config.yaml
d_model: 256
n_experts: 32
experts_per_token: 2
d_expert: 160
d_shared_expert: 0
router_cosine_scale: 20.0
vocab_size: 8192
norm: "rmsnorm"
norm_eps: 1e-05
optimizer: "muon"
lr: 0.00749
seq_len: 256
train_tokens: 473900000
steps: 3616
dataset: "wikipedia_en"
Below are experts of layer 11 (counted from 0) of a mixture-of-experts language model. Rows are named router (the router's row for the expert), down (a neuron's output weights, with its number) and show model dimensions 0-255. Each number is 500 + 50 x the weight over its row's rms, rounded and kept within 0 to 999. Numbers have three digits each.
After each expert's rows: "comes before" lists some tokens at least twice as common just after its tokens as in all text. This comes from a sample of Wikipedia text that the model never trained on. Tokens count by the router's weight.

# expert 20
router:516388475434523533560502459513459471424467543526471449495542521531518513531490433521462519529464564439507572482500539466497624510560504406510429509517454510482538500551486580477493525480443498542468548508554610462531533475522517489492406575561497447478539451519386535527510546502521515533511461553507435542462425434455624490451497474488541484513536474438412548508455519467419514539476463488481478471474464521525559512527461421598544469591497550417509502411533585503549566441528468486424471452558360489583525461503469418506516528425537448457455512481517505480477495530490563453520538562509464547581454453613446553653476510524463460506581442549568505396392456506484454722411497428462559540530481517480491449494478413536541521479515497511481468459648444493495478504484461
down1:539389555457556534425540543538436445514543459504515441550520550542450586477496516446498482552492506514541436515578512496454539529536507547544490506541570488549532569457566439526500458509547537547538558421505544519483558534475485533477425453440325474521453619501568561508463497440518507598558553464583492508507431445448553483624446542475504550522506572518554480415561484514468471532497453559451555487440471565493511338568504534461543535496435585541437533408509526477438483419470401439486524551485565469485533501520559571419430497462495518508546434483480550489481499501487509466445532540470556502620558423480570584498477517489421459541497484465477462516500463510516451538467478508498465571515496594549478436464615478485417528543449498484490479481594516585568484670401456
down2:494496558529530500518521490405540464501460527532545564475497535515544409529505534432511515466480458577427503477547521547532584406449462402504594449493613479497436391506538512532480540610553459486512542513481478526543500542497457598553542446427435444482385502617374508478475440413480512482493558526573575457573567429401457506486482504438477504432482587521515516495553532503528524519452574466502576532513447603406500568502565502411469557435443445509545476396651508513535529516559528436421556626500514474518532595557488483391474414583516500377570526514491478454430430595503492501529527542480462461413461468536468452583497539446460476520533488482458444439490486458450415536487543539466508499496475525475532509469496518499583501529516471485480539542483525501494439464439460
comes before: " |", ";", ")", " /", "up", "final"

# expert 4
router:493437476562491541542493516636451585471521495504440439508475418501425578481506533526532482533445476513491470488566524502521519554551544528442400490439497520458560529498515499444446539557506493509506590459591586529522526468484475502597500570540556430496576457516517513450555433555439460542548548484497467556522511453534595412392478472479517507469530531479502452473479502522559527507394418464577488486536470507521443467396530472463526472536568593473586477449486587488484525459569496486430441466502473514424498417364486459483536519452483428481363488411480473530528479502491457586517590514600511508579562453635468466646548533544455569556520498496583455520382508544471582574548511549523493556471486488521475422505443445477435567527569491573489427423534467511468578448482492
down0:454502508505479504482537555466507509469467472528526625514397567482473515522561543574492514534499521482569473597445416475437484453440487416517430555471582505437528545533567539489500552530438541535436488537612590502548547577466579536601644498439462480483559562540537511525636449475511532422534542544511475491410475492592483423470520460534542583360429531427530442518522499529388535573504518566523434534530437544440489547543471503527465511491498563544590375527550533517570461562486568499378462476467433420513445461432462486454470610592562501509570491476501577527555484495555424483509481529535504539495516647461525570484565491453547525541499485492499400520558488467514471444507524507528486395549522491441433470493558431449472516489481488489507497528460529450486503496487538
down1:485466424461537483446428605401458482541540494529505461456552467453439608530509563488505518507496489454552468601527436589499477413462522495502516507454447477469406453426559450462460542499461479540562478490587518468486461563489535454440507513562521417594487482506580519396611408544528572580585529524511603461502513512447514516527520516520454565555488541464453569493467470422502470517486447455448626527516481465487422548568485473436469450454424550485428512521562518495416479435442421522471505496603538559501488507537481486489543540582518534547486455516419491558511560501534466465477553475436430580553451518470543464569479595585579516560526453432482390458477471468542491516401464484502473467392480584575465493525516548527525471473445503467431452587557557470583479379542591
comes before: ":", "ed", ")", " by", " office", "ent"

# expert 21
router:442510492577448510453435457541500462428504461555477352468465495516531609545478526471542491521541528410447505451492478501515517639553525528458471459551491475523485407523473566517459554617583451548491505501486541445666433554565511424531573499556577398464499404545470514450531591444574468534508500497552483531550456488527569419469470440486470480437486440549468505493540550452438478514502475538537475493535492537534535436525460562490564458513530445471507484520510477525449559462502469440561447471456482502464520477504461510507452557464545507420437473442500439586506455508416537452502556509506551508547456480535444546582551448525523488514470560531521437405343396522470474681555570531494510484483449482521465416498329512541504510494556536585473504439573437513531497516537547
down0:533541462457391486518492559542518550523584533487572537424461488502558484505529507483462571452449493498454565516506532436498504479493515510444463529475570473543405578446550504530477462461424481486518551516563474446501478449426457490443433472444523529461525420453537521517519548694478595565544498468451479508458458478530536535539498520459540472446521499510522549477500460470532450486397386516445523489477532435516454450522500492471525484551434514531456441401487480506429510498599506529531513561473486589546457450520568438495488456465465447584467518429498637461512380488423411498638466515576416489526545498690620464642555459484547531466541452561540450497560433508577452525486521558490500524475561446514534457419527421479539511469558571532511494490599505479509454496526559
down1:479509510507505540425503395451474496530456550472432512398471585572428552431458432529554570508483533525465493505448517471482471549539634496520516534563542439425348525570501466449452490475492495484489496444435511587514510429506502549525499643583520579507502482479591515512522532574418442482463471479464574522508425563511479524420507561464549403479487537626510404477465510428533458478571550480453511612518623417557626424500576560583516492491482499482499545477434399517484470514549513542555507551560579535440493508597592576507541553524529511556503499520572431517548473556468451460547562459567523468553520486538494433424505421540472426574540490486512486559486546515468498523449525503532530463488568576462520507522516453502489533485530504486518480477540447467432608552399549
comes before: " ", " —", " Total", " −", " Team", " Win"

# expert 16
router:528525503484542468512555521531407422423496522516443457446475513500448555526502541490541568525500571430486431454555464418451524586490581501463472444509500536509541439482504548522479503538473504473450669506536484488648412526522473513541531575429610423549459427519426559437612469385555483558537472506590476536538426498528489437555451430408478480457506494504454438526483580529437524485472491501494424483503502517505493469444461542450468507535532509459569538484511554539566530514534421513491433442537558520524524517473447547474460516443558449455458427480495487544532421485426427551515603472550523492557504441546415571570372542494519429456510553606499531417442457498484484667478535496441479551521489494451542413560416559544474523438488502502519436438478426535591507452472563
down0:432526451511512537415601531516491436513509573563497550539551493580415543557459571477527446585585583428511493510462423462512404535514410467397438608496502551525514496442487476467476556562582495485525545652476504520566532447473485493523543552543554482499593510578510448476535474489489421498484430539448481437531556472555427568532508490508511560457475502498523527550450547451479520469506357440472516496548515522485469501500466507397496565524503473467497466523585537456516442515504470537467387521477447518433531500466534492549501452471603555488475495590497568505468465490542562465571487558623517529425379518430438561455511610534421447539389386551530572540454537414493520530489513502472469554473548468543418502509477509459494515503591522438515578561534496482482584607553514
down1:525532520467388489537479433484484554519532561555450459476495495507440481533449547553477530431475424527453470446435482575453430463523482523568533475512643441503436528536412522539579493484523498521505481506514623568528488559431484449420480464525476490502515507405415509562536553483514537518471514537519494459445438416612413522562538509489516488510471451521509537504489489450518489565486462515394516495405527464461538535537440414597493528534579517539632528454431521536485495432442472543559443530480414623430518466480572515432508590461528466464560452537535523497439503545429412360443551515521547518506537511411571536490427468550508507547488537435556518502485606494552548626494463532468433559487610521505475466464501523505527447418480423566380446493405504467577495467558504
comes before: "\n", " ", " The", " In", " He", " It"

# expert 1
router:455461548496617463553506520614451489399554524545456484457532438491488555527495557534575564534548505492575530498581454474489562524488554372504494501444462495462522424536521506431458497556563450540519512481562442414599467492503492591452510453459482427392622499556479535513508508597516444477534481505528498587498530427428583409465540511471607526479501481497459481466579612471521480564423468494499548504525487564521496432450521477520452505570460505501491434496467509481540549599520476492503428462490443483482511507525440414451436465415539472499440508428527503508520467496430462526423564555535482560545453461627510461535572490531469394466477412641470563497356487530452535580412562491533555531473451465517474542458468483482451573464512507583480506486533428438600484472433457
down1:424427554531474501508474405389446527529466573544548455542547600432453538524483509474527440467514552468482480522609597515522454538534497441444522490482501406474349491508527442540570412478422457477591523503524479578572519548417444510451494526438481541480476541475537519518519497549536383442545408559484503504380538380584448510512469492468485497446470512562435443474477522525453574458497567491521474481475490519492490432448548426493475480452513556479493648478479502506551412487508515476466452481541536530498480452509531540477415562478468498601445467452483581495421486476559607514517424574486580456530485439525474409511483524569411545521475405415470491389476499461488564594487425519519423527462440508515485529400398541458528473428567516531487496523552450457435526472529534
down2:533546423557567600527511440476575534444578413428521483541420490409532485454527505473509475426489503606526508535455472457480445610503450452557541470540558583541526480550462533478539428487515477491416492446464484549400485471537495504508531567501509491514611491427514498495452497605500525553453478478402474384533556530570472442603521552564374542392519488487417528461572496475560539484518534488540535465455461511467474462378547559503549553464558537582538516539439455546552493474534533512544534593549514500496470511452517554436485553546537535552512481601521478408578572509480541549569570552436467465504401429519593441516449561546449424517451430524459538465516462544507494577580504566461438481555528523539533414558575478470549574500517483491434444455553440493529530592471530
comes before: " of", "s", ",", ".", " in", " for"

# expert 10
router:532539480463552481503526548521504427489476507555467537442534416589433593406521499470548541549487577480525509433476484449532565542549497512577475447451521476568519468600494540455460428556613493569496521574524534484604521482547416482506580444574482470473531452556541475459504587554521420480485505453425457543575469493511480373537507480467513514421485505588504489490510582509417572530579472454580403401480541561574529553432465485507456547540502475461525528475497474538466520543577497406540483440528473568454509376576403493560417464444552496569472496420493485542534554480455475564468509547612503459546477418576546508586592476566526438497482507534552581469417469518588485577472479539443414534547473507490540425466456522494493536497430504587482486436611530542478579476467506
down0:587519448482528583526551407532555564566479438536474432438514516509410477476541510488422426574484506527460549408600470502406538431632513484530575496488613525549558531444424478489412499474455581540416513457497597504433571538474568488543621455549507524497533557452501498475484534450466538485595496477443548481606521619505553473631531492518563447538494470517447550442433511440484586447511539505567398558469491525433396501487484535522533532517500457526482523472462443570395506461552533457533502520554477544524488505456568457450486464422503520485483492455476481516448489439510520532537482469480525478437554460520558442497547423476574535392547458537446547439621487433449373512511551528479463544529563473512556445428529488495480504589590421480545499517563505530478482538460490
down1:470539439530534549571487530537491514477468574484527505631456480523526508444431546423420541424530457512493495595493505510530475469417409463473553454479560585545601535506508471522438550493470481551496409493555548499514495490490567452525545562572500426573550487511608503432513426511516448531475473455467489553592478480533465443580527411400512473506373539483496525568475548514535505517421512475465467435447567483491420501448571570436433423348528462500522425536413384411469537580509495496539532531500546478484556516561535511447444513595565551437491470407501465560464542540476482488522505606545437496439525521483506588468522532465390435542488538441439468499598476491507558520539596488443441458546497496560445453490490398537537482536499507443568511479482542529481633440527522
comes before: " of", ",", ".", " and", " were", " are"

# expert 0
router:462536521482428446536523463539447459481524505477540532479524503588371557572437541436509498581565527389561487406520475396550547578454614480449454504538510481442505483531483581467431547522431475452540556434544485555505402536564513565450529552530527453438477477529467545465517461542490533497497515494517488547447458575503549509488465450450403475482536460532478444468533453601453498503536454520498445479545477512610507511441469512538493468654464512378589495426449500464458565591583481420517556451496505503510524460456459438502472522461530480502413470466479449523493528559477519566422550545484507503511386490628517502505602496483529466419486532554470478526412425496539581597605525468500533552483425556479451462462557447547532498408482564542499382389547477491579540472517507
down0:500450439538524564401462530429524408479454494523479422443524467587503466530543464472449562517386526508552472537490502480534483584457489538567567539523509458528456557451481563532504539531489463512520445544485465439459516467557532534488595552454516514487558472507469589470584586486514540440523448461515563423505554505471501538424571428411470510457540499481453493453505401498504564481452502487525398533553556538552498561538574539521548401455605550451405523578447564478547428544476480515557573541495375475515444457521528537554485385437521595459562501471511507470524461647510465508537558540569515459449498575544529425510507499564520396497482434473545510502436637585489496507433478580479503491551552500494475567591412431516466519450561601497545498561536522508371467526472537
down1:562488512559500417511461459539419441459491524494474534550484547452488460538476549509477506558487426493498451619495525536521500539475503568581442554568463518543555561610528547490537487431551446540465534472500569420452489493487489478444507575448577549480486444448435561480461425500565374434524399541467484485603400457504576449598488573520525558495522536461453527520440510503474488502542546520496486540596522601505539458575504522468459477485488559471469593526539544423509493474510532453560524539486525516544548546510496506495447388458508574510524465514533528430507508406493578510496500461477582569459446578457522571396557476466491571546505487524484555509494478643530471521449472477563464567547597350372474525474555461471543472509496461475429488482440548443679473451550438
comes before: " was", " is", " were", " are", " had", " has"

# expert 18
router:563512529468483446454432431541529448484519511586429506451526421508436519521535476501549542477488518446562439460491527478527547538521538475474431384483412457475502494538543496495480476539534530448483563476473624454646438543504475519484490539485561298521474408540544530544578513549582438506530490474465544540555461522488506512441543441489479575497480446484462495522524491455439526513420486564605455495571478478570548444505539585550518476468523528457537464453529557511488555471535482511481584427470475501485522530451521449517411523448433535480429482350509438530540582500405523500525483545571488533524480457620566605554493471511568449451490436559490530482371390558462466572465570493406624473438493476446433439500446446568477501513544530463533483512503540474513580575566509
down0:549457492467426458427483547521506547486412551532428477487523502528552537512460505450507496505476476588500531520493601435528502446578508508483483394393547563507455457607500460556556515553486385516477495473465457504461572509505467567575496473566482448508461518446548476517606423456502591504446406474434454565513530586590566576440556481610425501429490493540546548492578543418545535509509499543506504540519512484538575494574459537503533489541322459531478540385515456478506356546542444550592539538466507511384449527523459461515504538475488552468520508607520422482492492534476531514464442463536591474474475565582594450505543506549539605538538539493528501412416571503518510500533485473615524447544522469462512575433443458447566552465521517512542441544556463510435492503495490
down1:534543449546506547526445542502527497482482550467542597389570496435522516592484500526569484550533513468481480544512556502580444531572462461521523420514520511466455400536480472475436512416555458523545567431548465407570400507463443451481462454445467532423421468489495527486438509499500521472516592475487526522615513530538518553587509546539406500501489439373515524525496567553439473472574487438469565543411470528544461450515475474458455474521532500533521534436436461538514472411558534469547472543573570629534435525452443536492426536496441481507537544559552485436580396393426622439473610566567554492460481496537533484460394599535458552555465491467564523517538443552467455502420478545482491393484518517566432476522546493591553478470463494492490459449487450567476596467568521
comes before: " by", " in", " to", " as", " on", " be"

# expert 7
router:450509557471551542491453479508518515493489524514429457488568484574504524453489516464505480553482468499525471492465519519514649493519564476427474450486446489535500463579481568518472549564548429526575590462545563537584488477607461499607554507581422428498550475542541568512509531618463512441482441391545470508391504519464558457436510510517458502471536501420509377550479588497394536450396484453513521422577509492536455455510520586510517537558560445449578546462438504479545533512535457508541578453564374502497602504419442539468493554489533448440447493478439456513520514535446502498521545545593517488489478375580528548551511545548546477533494469492462539427476504436478501609470494568446568562515439506565494509469422602490435529418520573648458498453507479511589531493508548
down1:458461502498382368470518462512498434461537464523533494533528435429532496585444537529492509422526508425504441447600540564471424499566500510443413496444505519473455563433491540566532527521475555523520484578564437450487473513618448462522541390574502491471461531476599528548415467440584508511447496532481470514512440495467440585485444511514539543525480522513534448436481524501475542458585466498488531532611505568430560442485442492414484425507446569500383554486528455581481529540472580585495469480587485503569539587571507571479439521472505486543467456533540496453340447509493515444496526435510518469511591479428523594451494511520430507583572573568534498449486458488457528393531543483555470487567499521480572545519472458475518435423560497622526572469414439562502560556504527
down2:499494526512461485516526447589515472459458508499418534480486468542457491450519548422483471545564482505468458511433507537492509505444585452423486575497512492528435491541464546528420509468447528475564472543493438514673464517540527596542492522529453620457471509420470480585425501542431470433528441507519448478439527503447569552506619386545472470561478551496491479599490514501498476515470387472508452440601485503580445501556487479516446631514471498524511491468443504516455460513468604537409521486498452491480550517511532550505546546511510443447541533584550472435457554518542483498475491513571563513415504437645420449398449543459547493544553445438462417568559498496506453661527457463497470524491501515512500523464492527525636513386535500465422523506432464579592423584467494
comes before: "\n", "==", "|", "===", "The", "-"

# expert 22
router:504467518432577526474521443497529425475516443567518503507443482550478536579463536502485582462398491477491435516505511494509501518462698511497445543603393474502523441519546441489457533433521472547550573556564594471544483545587488601544490482642509442472476436594474550480567498549626572526573501444455463489486437528488457484445494472516486525463535519460496537452542564511484519541554491491544472449509475549548533408559403542457444510455476420445553527472497482507485536484498501502497441390538442474479533468432431539411471562371551465563541479426575449526532481491449473534455580547570502528589428444584549487538485515514537454501457498587489486458413425518522478650478467523464469471516481446485529433463451522518429494480530587617516483442513473507493530435503412
down1:524525518501475572471544503542522494383536514405448429444573559475541448477494482548517512472485497435450572503544617401539505414451513543459516402487425495463571576439564534515468510573548467512497486375570507592506602439542501451435510571462550577484468569559485617524552485515519557537507572438456532505563473514424432466587518592451539432414574484537511624581499554471502512453436570451446537480476525471546511506495572417472542383462532548491501451595476498486467479477379465519461522406537554497479505531553532487529471482467493456556523510525492490434551460470396359399531535380427544453461482566539519507550554538517504445486497505509427541529533553451522501429524477498527545573544506496428457555572470584504532487486462474487537512478540550518510506523549449
down2:455514545474519544512622457499481573471469500607515581429458518457518574531452579401481484550551514429524482496508513418499530474518409493490538581518473550395440515455496464474488586461509451463622416507480492463523444467496544474530619496560447521522509481481531491477498548523565481467502557463481466439460567497512604523387451521544426529509553517572502538468473565492505478538566506509494522462602520583547498510590455468457434438622554549473539548490560513484490497472541598444439535547504526413535546505475611521505532538477460464567387534486449434495516546490470472482435476543528461429543462505553534385474551383495549483558512560492512530513507547510380542528409460497489419476559518565577424463359579517534535561538503402568421471506462511506597518550491530
comes before: "-", "|", "\n", "|---|---|", "|---|---|---|", "|---|"

# expert 17
router:616510542445517476547509460514550500465505499587495390504422407569531553492460477477481472460480493499490463420533567469528603602499562532460442519446453517498454435505433458436441508492469513497525503532609558484608454486590500450577470510506553445417525538508432536504523453522480508537438479508615522536484482508498500405426537471415499459467479510528528526481552547448411557487487470468517468483536552397524547391475452501465563513482505451459493425465429468420508546610522476486556561473512431539466460535552434529536502475424488448491415436524486515566559508573511536498552541632472497611559520472670495565633569501574468435452476482600408470500438428534451572569491496497477531510476427486440497465425463519555438484480528530541585453481501462483473553561519549
down0:559490530474465478455519469469542563518491551435500511473457462386514395591448507428498541580440505515502570512500438459521533526570457562539458446429495522451499432571482427457511425421537493520508447518476578459535444606481561530538454564531526509462514392514506469487444436550494448481441520494477473477472511490493464512417544430498515507507556526522501547597436460461513530530464506659535451479482506441501484470594524461530430386457469505495505464473424515536551554530524475458510408512498496482524514448532445529474645581531569380494466592547559439402505535575490606512492482507576554562431478468562590487563525488451412498621524471469375457537504535451562422484532502533588569410454512522468524538468477415405543483493585509557512471483436512553542491569566492
down1:499466481525560565464555502547386529521562512477441521444468529499525497411535487506514580389470552451464515528516587497438527572486548487444488548558496516527483493551551457446503415553393575518461513549556519521539475401427437543572512496588492490501441430515574495617498566469472471551470491525460547455657504547531596427503573552468456535646446538515502556533573465613588454471531440491484454471502456512487509489564490514464490512527463460508466537552439515527578476546512456500544494557466571549524526644657556471462502427510482501546490552520524477508413568609600533497486471563513469439504410503549444361470531480467584532443532534427502533558447495523567585528496520493520475530531522449453519540484521499545474456524476545520594499489457554510398476556495474
comes before: "ed", " to", "s", " the", "ing", "d"

# expert 5
router:406520485513535466574471512511482422419504417527503509490427427514502588569513464531521595515485571442508527558500516388524553597566563515537463450536494507410558423487562547539475574496532512518489536485629542523547502493555408524444576564491503406524501453509430476469486481569523516582506460492524476504451505502484506491544561420452510487421613485501445521504603480525506530484523497588496446452547483446527515448473582541542498488486562478484472473523476525473502485509542491473609475498523392478539504497522432565477492433463551462519505524442459421556538562549400483473498594539602446523503551525553478567688521523500559459523491561503528430459437429496443596644411596462496529577433399509472521483578506552537474519510508510635550454467563512482493538484502564
down0:554518463557555429447469491437537565528471536461510521475430488441497483555410431509502528452390429555421406472514349490494412507481504546508453532525563479486467454436550533579454409487539402555451448460566560613418459506495481497494616446479510465523534467545510456550457522557431439552453466434515440489496457471514536463571456535497530472483450503435452520466534490627526464511613487496565433505514460550521517542546562575572505524483568556525441533626500540494491450478456449458491519495533457526522443501557438554468509503481454482443439532571549478535515560431500526483459468366555441444427533494577396539492522531485530581550494480480549536552412389461462539574411609465532504535480533516521481583538492527583524553531461516555569479464513535440478474412571567
down1:465496558554567559534554511435403500470597479472525475629535463534584536438409420538549497529519510587565563460477449492473523541579574488564533520404530509520456538479430587544534545605628519500430464496508513499529459502392451546553488486450452537456582576567481575516511547502452565544485435496508539448535501525498471510457541413400487450545517420521568441510503506472587492487483427445502451464435468471537581432538481500496524615527555554503541479545492444410560457485450450456513467493511490452539481510556476443455539503522560531533513491540462474476425513425493542532547430402471445559417516464451472559514519543510440542478413547476393537457454436568521450514617443440543496446506556550547505538589618496582502456524467596510412531530439491468467495459489419
comes before: " (", " |", ",", "son", "er", " –"

# expert 26
router:492499576586578494543603501625451463443525521538445480466489410453513575466573561454518474485544490472514551450538516458504537512475515536559478517503447442499562518535437614397445521483491409530500598485638495483592457534536488560473548504498510471437542397497506518504559522602557440513597529477476540518403452410448570483434439404497507554452536502515475431526468603443472504589402489580467525434579576447581592428452442543608490495459483454482523512526508534535533596551523490466530476460519478501502560511522455494472484485447455491546486435448515499506527513506437521521422537598567542530539493541608450516551483440485453438493477501542483464402392482539540540589518530492479570481452460547469473436487500476530518384422578543556532455437508457491521541418495476
down0:487445427504477474444566467522515545461522432569515440456482423498458489401538501495562484479520449491541456503560623510500532493447438438476575465523493549533392502464516412517504453499453498513508488472465485518413538487406578540444502418382535487495514570493397424494529528587427556450556518559546525467511420550470553491595452509470574463555423461513633595503520538565453498547489467461530534511558521485446384416450491597399374498457458540430437466491527539445511482504430498559481373505565552505549467491552476477533524499470556434525515520508465473526453591492531475577514518520331546485544406475433433432556556567531501443528517507462479520522516523511540503524484487518512455478516458559395520486542602491423438531577541564564478509516469415500463479438529523
down1:565428426492548509460435458502528513526454576392466573555512402570493457520507538519666488421566566568492504501433458510591483486511463440567462408450485465447489561453491513468407557413530528562567609501506492546449529485504577456554450512462494528512507434574528562477405418444523453419533456440514547475521559515488468570485524519543552532451517483532413496400493558551510494521591489506516459455491469526533508536533501451503460499553447438533502507550424476497572422492516477561430433489409561510475550466494440503430495475552480493487527453497506439467514366484509609481519464612501397494597559462552467503450422482570558463523477391587390537436439435511498541553496529501565474591574543522420508557454480472512516545478543458488545504496511469441572420519453499
comes before: "s", ",", ".", " of", " and", " in"

# expert 30
router:437521489455545513430530434512528437446538489513460393493471395497467518556468482467500539505485466433411523478486518410478488519511528430437467403448516406523479451517563558518455620546499546543565546516535527490581522552561431542495575456491604430465527521485473511411533424613465468496431467447550469497440443484559449487455448515409506442423472461507489491551575505482450498544451473505544496411656559466580458392492485486571511517479509505450587504526446530516511566457549376468513431511493479547516535480471486428542498525539460492530467479366482528563586446450454489469482537526572467525561462521581458493510589489493512497509498452473515539468391440479549619662484580543500495464535413549550455458558419436523448508464471502607477503470546541442466486518457505
down0:536434487498414503493596494434401481527566520539568529532549520515531434464500517470495455451481541490527445489507535604473451593405492390502526543460475610368457398497555511519411460476441515562526495425494483531432527425567511507455512571421514528452477461538516412449512411439514426617421537522461534536465404511471496512465486530508506458577550508511497494495550498628442481591519489540502458449545562407552496500513457503487394607511438521487446595446533514528444603451450553522509411513503493523523470545527492566530533434526427496535560519517516416533424499453443510506602454558509626484548555576498527440518468554452477490549504567575488441503431507411459558518475496458465537519488523504527577531493481540494559512477458432434527518566647508479507502417541491
down1:557480522438508511468465526520414515500487542557475623512466548464444430434497481536486508428573501486619524477554477471386542516511521394529559449505452410493568473445480474501526522426529418466551495457396499447628412574432474469603481445479601600453500526504575467528455406546446580466458567552470545474476475459539447532519523515591485484498492505472563479519601489504430506543498415479508501484531412500510567476627486469485516491523568500578449473473551443499558488464419523442418565471496489511465479542439548528435492534527444502497548578428541577492429492421433438513528452574450506479599521495409503517373416564547538505556547495524501414471610518518609508573423531499447501437446495484460451406512459496500506529557532521547510490551485494511440477482525564
comes before: " |", ")", ",", "–", ".", "),"

# expert 15
router:479565561483531500517493506475512406428498451462432451521501518508496506552475510391511521499480442430459512518452437513498451522481559510485464442438562466452530454519525433448429556524567484560464633481580528476602473587534485546489510566513443400382529452568470542525554556541468524501584425513506486536477528434537623469363470560435481493473496459498447527473471446560471457525498501542572378486542515485545532507452526484465455440509575455488510526405500509527567565515519457455503501402515444570392519417437465425534500483487511475519491480450511448522425564526395496589421499593523499502607472479561535512588477503540505477457508505507509382425477548482496497698501604568443514550498441504476432507521519506574380473439434551529509531506539502458507559510471490
down0:442460559520502478564486487499359575498490527439547535623514517492544542433465542497546532505454556534452526471617501437532456434517410434551506561520457505412490382525511529510526477457439567581551611475429422461474537519499492452483512505513519517471467486486514478538459508542514473526464540597514519467510452461494466497446537504422533512502437574446520572414454503518680649501504517468521418501481493504532417514513381518467467516437444500471517478402478479464537624538536496499465466434452464506498554553562468452619454419516476399465516482539547482452535540459547484495466497468516494549448452517474502378445611456419546464372495503537499494536619475585536499459441520450523501504520405466501512521465507468553498484420455552506465414512405471528527518548522578
down1:481452441596511540577476485569562547503533483482460565498567546455476488482475486451514472576496517473489540477458437507598468504507457529520453466513480444470493517537535550461469464565476490543552394427502519536491522491472490436463523496516472462440402514440544509551467508473471457611410515548463495502475427559539543563385549526560529384468382447497570561434518471535530629548456453467526484514488606530419442453570519481564542513507444527592489469510507465535513502472499448580523559499554428525498431478516456464535492458558497510419484415561587556554564448359493520447575525595605504488579558495408504464474482440545514521491523526495497395470519524443480476462360416554567600432431543488512433477426505396539572543508529489480420492531519542437533510543456596
comes before: "s", "-", "=", "==", "}", "A"

# expert 19
router:540541534472491522514469466537454452505467528516527516522554478565544460603555477555476515462500599358552509477447539505542508623498537535422531484445448473348493467588488580422453522492469477476478462488602631483633448498573519502440472478528542534451544480489488586501460575588579461573527504483500495595466496457494482506478528526456549524461485451546495507482516488474459527484528485501615391497460579553586551467516489534522547467518516436394520529548525489548598520578525443511505488454483460451519476511419402490398467446446505424477484478458524439631498487555500423545416506526590444490471486472573421523576573540476516489501471529507538521477452500497519461590523546555433534476412486500437497499531388470551353541500564493553504401452570449518507550471500495
down0:474502485560489452451438470546502629512445450405412421508523463494462472537421480445521485488486475436461523471519541533572424511448559550504517539536421475476593597619534435474402509549449448451486556483442598470500503520459371466543476571497565413455524436529544445477571494611418453533471512505432606590602503461516479516474481517584520473427526528549546541515483477480565550561492527534428455522490523554584478425556498516513451403581550534427453400541481414433461518496440497479531471496465516523449521445571488527564409449472450527540512521520505489492432516472465482511518444531485516467532438441500426515433506595440515446535502486512542393534639497510516512423452504519626532536532546457561482484462508558466534492413494516519402533555564500495488553579556544
down1:459561485525544492541562430527480461495508468508502576509496562516567575486515651486484458508531489425522496430534509474422580408429459489546449479494554496430442530529437574468570545453464480515536538558525518462445432414575580597368461450544465454475429459468469538571514458545552509517470520382536467560532504482473568438590423447422526495482423489525540517511529487476532553540491505549526529484466519522642491529496627480519487528476429521471487580473511558512488568468552510484409540504493546481625497490530560442387575436547431536513455434515480457495477519491463525484484471519492482493472486398599465482491600585596452422443576509488518481519507489508469516422492596520591517440515481503509632543547475434538564494458452499391483517448480502494530519598608515
comes before: "0", "9", "5", "8", "6", "4"

# expert 23
router:503532507540557395556504430601454482450434523491546488437502501519466511511538543521489487484477550425491522547425539446585509546488551519474459538560517415440516398534410543509406559551527475466434527437523578464611429536529497449551508534597534517441559445475466524456495496543419531515541527462517582489561480472506540381525523466503528559402505438479461414513453534579446463520499491487519459406483484512427550460419475495430577508472499496416511447431530498508541458556439435467459510498476384408474508495432464477407494502418484437490503453404430502573578441541454507523463557563487537515531452436637448551608562550528432391527501436549526515454457475486504564607517569510522489494544376537542547536530410576527485548490487474556564488496565512465539581476456470
down0:519634407438515514489473480470472465543562519521440466445523576527517459515507447572361492404525536467458436526463539475454529599650537438417494528545516478492543500490411386533485486533519478536576404521497440454499508526447501447475504508506565444429453568527579371515507485580521524519441494538461438534508512554453541478552500510570493518478436392571493505595571476558497569476494560421552485451449497517475517569508430524512456547444411543580474445441477496631448507474513491552461527534531508588431562443507507490525490506539515475558583523475541548522458652535471471568474484482494605564494455482519413448463484528469443507597562518460520468480475569537523470525564483483406533432520510466442616490438508560439528556543536481478518443510402497512445507505452437
down1:555471482602552529539534555503463584509460548323497571542408430528573516455546524463511525514502500492549584533473482427478532452519497481545527480460587514520535485614402462571530531564523490539529521478558534422449519600425519483541493513508531525457508469420507490543460571526530460460441490534564587359426441452439517449528479602553598489519535426485483491550512415424650462433549543514502513511543523541434477482489444479539493479551521530494509519449555482497513542565490481491551451476561451536515472533490532380521506591465428404424485502452507472553409377509561416484578583478476528449426521547464561435491473512483455585465556489486465526480456465429487506514424505625577513509481488481526514542493572474575444515447479549511381497557530460447527531523516543
comes before: "%", "1", "3", "4", "5", "6"